Below are experts of layer 5 (counted from 0) of a mixture-of-experts language model. Rows are named router (the router's row for the expert), down (a neuron's output weights, with its number) and show model dimensions 0-255. Each number is 128 + 24 x the weight over its row's rms, rounded and kept within 0 to 255. Numbers have three digits each.
After each expert's rows: a language model's description of what the expert responds to. This comes from a sample of Wikipedia text that the model never trained on.

# expert 23
router:165149096127123130101116144117122108123140155160145122090132114156128084104112045125163111166103133095127114151127099130143144151168165140137151150134082139146141123147115112128091124160164093125150072131116104114107133126168130101109162104149140112102112127134106159158096089134118129115103146140116102159122136108097081174114111146121161162126112161145122140113120160121121147148111102140135138132189135138115145094096118144151083169127145118124115161143136158134104144130121153111173122104125088142163150150129161157094118130145111146113168162116172166105134102143127091090180118126133129136113078126114185109085161126143064123133116142130105127113150125121166123134155107150109083083090144139144100120116119143119103117170122140126138103188137136115110137119155130
down0:140123132159133102129126116135122119143113118126113137160140123131120121123105178136112093154156123167119112079112086162125154127110140155107080112125129131127098140157146122124078163135133146168107098130127117112101118098099136132119117145128148124109152110113137162136115096177151101122159114103106115145117120102163145135141126131148109183123123089101108113114129116141133102150126144132118125124081100105157140147175136104102137132161120098116152165151180104109124118099106178110109121114138099159182067151135122160110090188131088156145119132116085133129191054155144113146114135118117135157082137132136145122092157128141104154178133135136145142109133137126123125099166140138132184086146104138168147190101101111185122159152136090132135120137143148166112151132112137
down1:108120137129111121136150069111127105104166111188112151142116106124116134133133128129122123132149167135168119134137134121139137170122138120097116137121146117137126113169095139149144144103149147169162136084126124167119167169155190098114103091120169106095183158103125116140163132158132136118139128148140072113118083104182167117144117156094090146122104156124107178130148119141145099112144150144099132119157138091142129123132081106122109160141081128134103125120174147138171125121101119104162133141161177150137130154104136107158132158127153126140142131081146101134089163169111140125164108100151138074135154154122153192109109098118165158151119167092100131104154131136143155130120106156128106149125129158121136095157129152104127145110151110115125088170146132133133126135152150
Description: Single letters and diacritic characters inside Central European names, often in sports tables, e.g. Krzysztof, Maribor, š, č, ø.

# expert 12
router:142129107130128191168132130115135113177135163153138163157100103150129133110123121117136159094076142110112114122127128088142147113114143120105112144135113113135118123128167109079108146170138133132131137127148110120089099139125151136146135129156152116104113142083123161148131090182158125095060143144129088150145097106116110091125178169145114145106157132163122150133116127106083137133105127173118163147147155142113146147084111125121088130158147099110127107104107151136115113147131185141160098105099095168130101117123101134075145125095099142149150133146132142111100086164133098096146127117151130112091132096146156116091149158136103133107145092133144082087148103120114102093119074172165103104104104121121106147116115153130136152112107124141096080138144125123152120134100087
down1:113125139135152176125129149153141147129168116123129052089171147149098137143117138103106090136135120119143082141116140136145064117126123127147121083146134189098115154101116121120119117135129122135148159140126138085089116136137130102141150120131133155126106099155122148132161117072121109122136119141120131143115111117152150105117133154126126117121156087117143117187131144130145126121155126152142126114141127201149128144132138154118157133118141125112183142151147076123132079162176086151166167137169151126121101141177119146102114122160104130115196160062127115137149127153127101137111110120117147137140159097133150120105168129125155109125110128134145110124118154133088115144159152117141139150122126182102110153156145140099107114114161090138078160116124171163179158107105148
down2:111119113137151110108126118151104120163115185111130085139163128100149136164116136155171130132185113141134097161131170124142127163088131107123139124168136138098104102108162155089134157134068164093080106107183128113142151134109163077106139162148086116143086124145123126117162142141156133140122111148106119122165122175097159126096125093109144152134157148141091114128124122144133142170147114138130107153159104129109102135130129130146089116130127120152127124113160157148150135146156103132124131098094118131155129118110097107139134122099145107142131142120145147089156161095166132151116122118167091126154102131070128139124126100082107161132149105098119111181139140126116110081108138110103144102159135129178136085115178163126104126106137135085153133087117161127072154135145125
Description: Initial capital letters or consonant clusters beginning names and initials, such as St in Strange, L. in species names, Dr in Drums.

# expert 45
router:152123138119136183141108163130115086127083136130165114107108133127177125138112123160124132128122113134146115119161107079126124132142118149093101135165116122094181123128126125158163077118155105083165104108111105125071151126105148148093108110131134153128087150128102110085138113158127133114131129139129113089166144135113122114128161132140141172119117138121152117144132143092093100154120074150134124121163111149105125132132146097127104142132159079159172146107130132129105089087122144112111070162104091137134058158091152123115135083155097117177118140149116187118109094127103143116122150094116126128086144156106163171148174151159130111100157134114118128129122080139165132144114079151117101129118121153115113139147118127132126109131118188132136121150130098141121128098096144
down2:122122097138150132135134109086136135108128090105160124127103110147150131144127162114134110108116087083087153065067103118137107135099107126176171129100116104070085109089152099122141163122205155129141138118153106155120152141096148126143134089100143122137158142146131161126111098120138131129122142102128155128110138130116133151131146110134138117106138151092094131126160165162107167136134144081137158135134123128121133178185117125153093116124116140133068092134115114127101157131131141068109113094143113142135165165125143125102129098141143133163120154122136130117159097147143123158137132114090130127136140085138098113137132125137156100111121157105110075116157137108121177130131134102113191158096170145092119140140139146104130107169148114116098156110134081119148106147082143
down3:146117126133113082145114132087100116145167143184141126117134144119148123122134188105158117115120104145132132129159108127113167135149119151135142128127108148110135179110133113143114086145071140134132151153156152153151103150181109134111121145121149145106114147122105129137091160143128127090159115117119149138092138100131141107130112099103136145140102136132141137144142161159140102137116052119116126135131169137126169142087151151124141128106099127087102134119165104165147127123113133129091127150128128168111145174146115127131086159133110134122162176122117126132106109177133127095103131146123129135123107073137118100135119155124135133125146106113139149178188139138142089093129223167111135125133088185154108110158091131129121128101122133105113136111171136079111097134171071
Description: Past-tense action verbs and following prepositions in narrative biography or event prose, such as took, played, led, joined, served in.

# expert 43
router:097147121158103118172140166161129115134150142176164130131081091153164097142120155134162110128127131110127078113174155122113163116136098145131113144166119141169122119144129113087146130141135153111138125162128099158135148111142148122138146159127130130176128133096125092131095158123140137133132153139118119138166088138112065080119116108124121072079167145128143151126128122119106121157103100139153101130144158146128119149097147071162120182098130095125144135122115091116087100101146172098136133123140095150118094156106122112108118122077114159188165106140158145104123121156110124081172170105115117123123139126153154123142178121138146090117138094118113106107174083123159146131130103138155127147100141166139096118151113111151145123136140150153141148117159092125117135148160147
down1:129142169156154159108155126110148122115111140083104124091187183158133155108113151147127110154092185197200109113110106126150140137160117134154123168140109139166095105165129190146097104106106114158128119137119095135155139132105129088127100113133102109130117203087135110148145162149136101157174118068130145081114158135141096106151114120116159129145110112146136137152132129128126104130125099104135084113132136125101074102111120118138127101115129140146128150164127090159125132159115130166157118135106135147134148115105160118076131103097160104098083083139118104120088162138149159135135114111121126152108106136088145169123163128154131135128141093100130157161136145117118143101122126144154120100128113129088110110153128128139161139122109123143102142120115143098118138147124131
down2:132095119106115153109141101148178117144126126135122116172125137142071130121154154169139111105137155131119115084104138119168137111108149092099145130145111107179178156116128179078113102145083099121121141164100156123072139146097127135112124129132152121146151123144113136176134127115075153153073122086160100104147115134132108109112169108098125115114134127187112112129149168130137135158094111142138129123114131115106106146129108078122157150126118078121096125116141112104144089147133155148173110107142123170145113105133100185120119086120131130121086152130135106165108113175149173155145120111122108154129140111110147117119167084132106126152149147117159083086142097147104144126100131117125111133107101130125127148094149156176149136119082116132108108102120164097143161141129140
Description: Articles and possessive determiners starting noun phrases in running prose, chiefly the, a, The, his, its, their, this.

# expert 0
router:144110131137174143143147127135154069115157148123144115098124087093128117147128089158159148140093128111100172140106123131125128121104139094063147133132121143145114055126176080118098105121121112132176143157153149101143118114093151109110156109163140095131129088078136197129143115131148180119125147116111110173162127131072122135129123117121148102131146127154133126119104119132111146120153136162100123129084166074117120132102151109164121152117135138098142125111135158149123103133106155103138124151122120173176089177115119120101126129104122140125129141113111149122077158125110124098131093107089124138129086093102168151108125124178102135122136096116136131128126110122146148141113123146099148109105181131173118100144140115099109118192114123118132111154149143105112149136170119
down0:131102134196124124165138122150102157069130133137136126138139134112146081111113128098125090129106152152069140125117136146129074115082122102138132122111173104144143104128123137140149104114158121174096143092150123149130129112141130121081130143111102122103157147127124148096157138124152163091127121094141115081096110107125105122143122095161132124096104106120171123149132147137146105073122113106139112113116150142120129072094095096147132161178145134125087128103139116127147142176151114137090122098152096151131096148178107084126138073118123123164105132119129149171105110106121129120146119125175095107110114114079129096131129158154126068161138121092141118092130124123122128106181138112134110098150161132087149142114134132146143107157124076112117108139125122096149090163161120
down1:133145105110128145135123110141157140149133170132118161130167146105131108182149173132129128145100145124120122098123145163176147182133141130109138091132109146138147124135113172107149123100043131113097105154121148095110157159143160117108114110130094154131130159106150096131156106119130103109102143104153125121102128092190128130137103110159141126082129159086127141127130168116104095106134159109137147148156152130130130110097146124131129110120113130101118074142159159149160156122102134111171142129157158124155127168101161133105145135137085149089137153165082138084143100180113085174144155106145121135083129085106106137116148109074153164170123120123116119124130093136121155142131086148130147120109093120149160105099134135136110140104098101125079128107131170139132148137108124
Description: Pieces inside chemical IUPAC names and LaTeX formulas, such as yl, di, hyphens, backslashes, mathbf, braces, plus technical biology suffixes like ase.

# expert 35
router:167130127088133171108136134168109118142125128116165132124095119123120106134168111156166077125096131116117105119151098136084164127120146149127133128125116124116123129118147109087156110102142130150142135102077115145095092132135149140117139113135160139118136086136096143098127153139117137130062133123121122172172168137091107091109185135108126113080130171134145112143149114166058166180173125143130121113127135120131117148158173130174142159089098114120129182110114160117122112117116128119154169142117081125180131145119108154139132161127115120135152105109141143146115142155091127078115124112113127146123101123100132133145133136158111134120111118111128164068149109115150117143138134171121131157116155141111140125149103145152120181165117152139076126132158098083108154176171129
down0:101170126099152138117126109081136136115092110115128152160134147115075097111113124104117119128103171137151121119149110079115125126111080095164150142099129162127130142082130150128143115118196151142176104135107092129127161167133143125120129079151099142110143136116092093106128119142137117120119150138123144140142080113105113155087124123133148166080115108152120091112131160115176105113086158120147142132122136148131121121092118152087145110123131101162123112082111138103132127114077111110155137151099158113139116137136085130132094200126119102139147133187156123110106158102106134104112161103119099134141127115148122113133147169116132129077153150142106145089138176113142160134138116117145179125144152190131143107117130118116157115094178116136099123114147117152131154170086125
down1:108128075128161136128114124158124190108104114132146156146122171106097142143124166139119114096089151139136123099114120128150105109102150104133138140133112144155146132168129149180151114107103141129124116146123130095119146106162136151121122142134142166141143092125117152143135085073152142149120142153145126115178114115156134137090145155117102147160130121184107110114117110124151141126141142089111152125095130127125138110124176133127124112132099102101145132100103132179130103101168140153120138143169114119152118167118117125127132145129141126127118104174121098133136157155150161097140131170157119096144145128194048159112133150166142181119141130116072130183130165132080161101127109151153116128139186098176147110101103122138090107134107155123117110159091090147139135143161135
Description: Capital letters inside acronyms, degree and prime marks, commas and decimals inside numbers, e.g. KCB, NCBI, 2,416, 36.4.

# expert 59
router:141138047168157174191113124128119118141103161109166119111109096151145135075142124130113155119119081105160067152165086097125140151084108124103110130175161069156138123153112096119070158142148123126146169090160105175120124104139158113096140134141110118118115114098122129112144131136121116146113126164112086145138137141118131133141119119124160103143167109130151133117133121105130103123145161135125131192092109130139147122121099153173128154138092145150160125097119092112114114073091121150175148123115121129107106157109106156148167140120153126101067108113112127114122083102099108148128134111106117150097102160095116107150120123142115083126126099106094122117135114121143130117123103155121098114141110123138109153137086148119137124169120099158118156108106115122141120119143112
down2:086139104105117143124095118123125101158124106137121102095136104160099083097100120142129163134109124141124135204193144164153102154133106153112172117150107104130095129106121124148166119139098126101113159174125106124125131100114125137120110123137099117097138138114111123118156139103151161105138101108144112115158109119121125096146115124136156138146116155115165130162097177111123137146110118103105125114111122071157126101150145140082111118128094170082135117120136123130134113166126080151111118099141087122144115148137139069120086119101107126135121075162083117130124129072186114117171165138155136114130167111109135141153107100167123119122160126098099109138116103113098111140104162146147126087085108133127178156118100158127086122146112117128152156101140091164140112113162108
down3:116122110121129152105107110111187153144151133079106120123161109127100099117082122175122090123128192145101120110121189105136134134150141130110158115153090127145143157081149125114124160125126132100107107113154146138085104113120112130080109129120112130098092142147160116120116131154122177132143166134128105155113145118150141158132151140117148097131144157106151155140162131133078145165088128109132116157157105121157127135110152085156109106099143126104162107103144147137129090099091105087127137128086112159159151092149158088119134195143120145075157120114117171110163112130127128142182115119135141127162143115113161144088167154156130118151182125152145124120151153120134161124115126142124113101073128146102144142091143115131106063161158118113119132133129139101117148113123111
Description: The words and, or, but joining items, plus census household phrasing and parentheses in statistical tables, e.g. 65 years or older.

# expert 27
router:110111102161145131139071145164096116133174118125100130090128120125127081119113089145154084171131078119096124126115121100089165097129087087084122156131147085129141114107123131142134058074140166133145142079097125165124103192097130093135158154131120105102099121127160122134076124184123157092114155133109085146148138141125117107127143118101129135118157137113114110128135196130091122147110143117119110133137107121109093130102148154147136148148161125127146089121140119137124090139141145105138103088098108103122108138090131120123109097148116187126147106145157116146113097124122131102123123153140145152137111129148139078105155139131145113119145120099112139117162097089149133126114132148098106118127174144149149169139103134149112132150137141116138152173142150152111145081155091
down2:165125147137151136159150150161119147163136125089157130108128117134156153129134135077156144134105094126117144139146101111149136110170144133116172156134153096140151123124194106132074155096119140088131119117146147134155134121185155103089147168133131148101116110139126081116157111072138159111153158138141117158152146163135153146159131127152109131147164088142116126100114124153157123112147125119171104119183143124104140140109108135110122103119160086157096127122109135117108167124110104134094070152137140140108154151081146139143132135145129107136115186082101131148135132101148094140124154093111067128148115139117131142113150134189149123150157174146076138101149151115119154131105147123100127138130165115134109177145130129144134146143083121153123127078105089108132162143149139
down3:095121138136145089132150153127152113142111123128130143090147133146139118120128134138135106103147151129141190139119139149087171152106137123147100123170102180165162124161124130113126156150159119163127180114114130117134164164140094077088155101149167083113131108120064112119113154162159113122136123105167100106150101146139121115150133172113136133110178124157105143098196106106194143118126149153123112136122114124140130141114092109099083115124156138071127114129153159169141139130124092098084160164133109125113108137118143108138134112117155093158091135135131080160136127133100073144112099133135100112164108121127127112149111145119167119160095118112157144085149115147159122164092093127112146144133178116142146152131120159140139125135133165148122169160128130129117150148125116
Description: Word pieces of Indian, Pakistani, Bangladeshi and Arabic names and titles, such as Bh, Raj, Khan, Singh, Chow-dh-ury.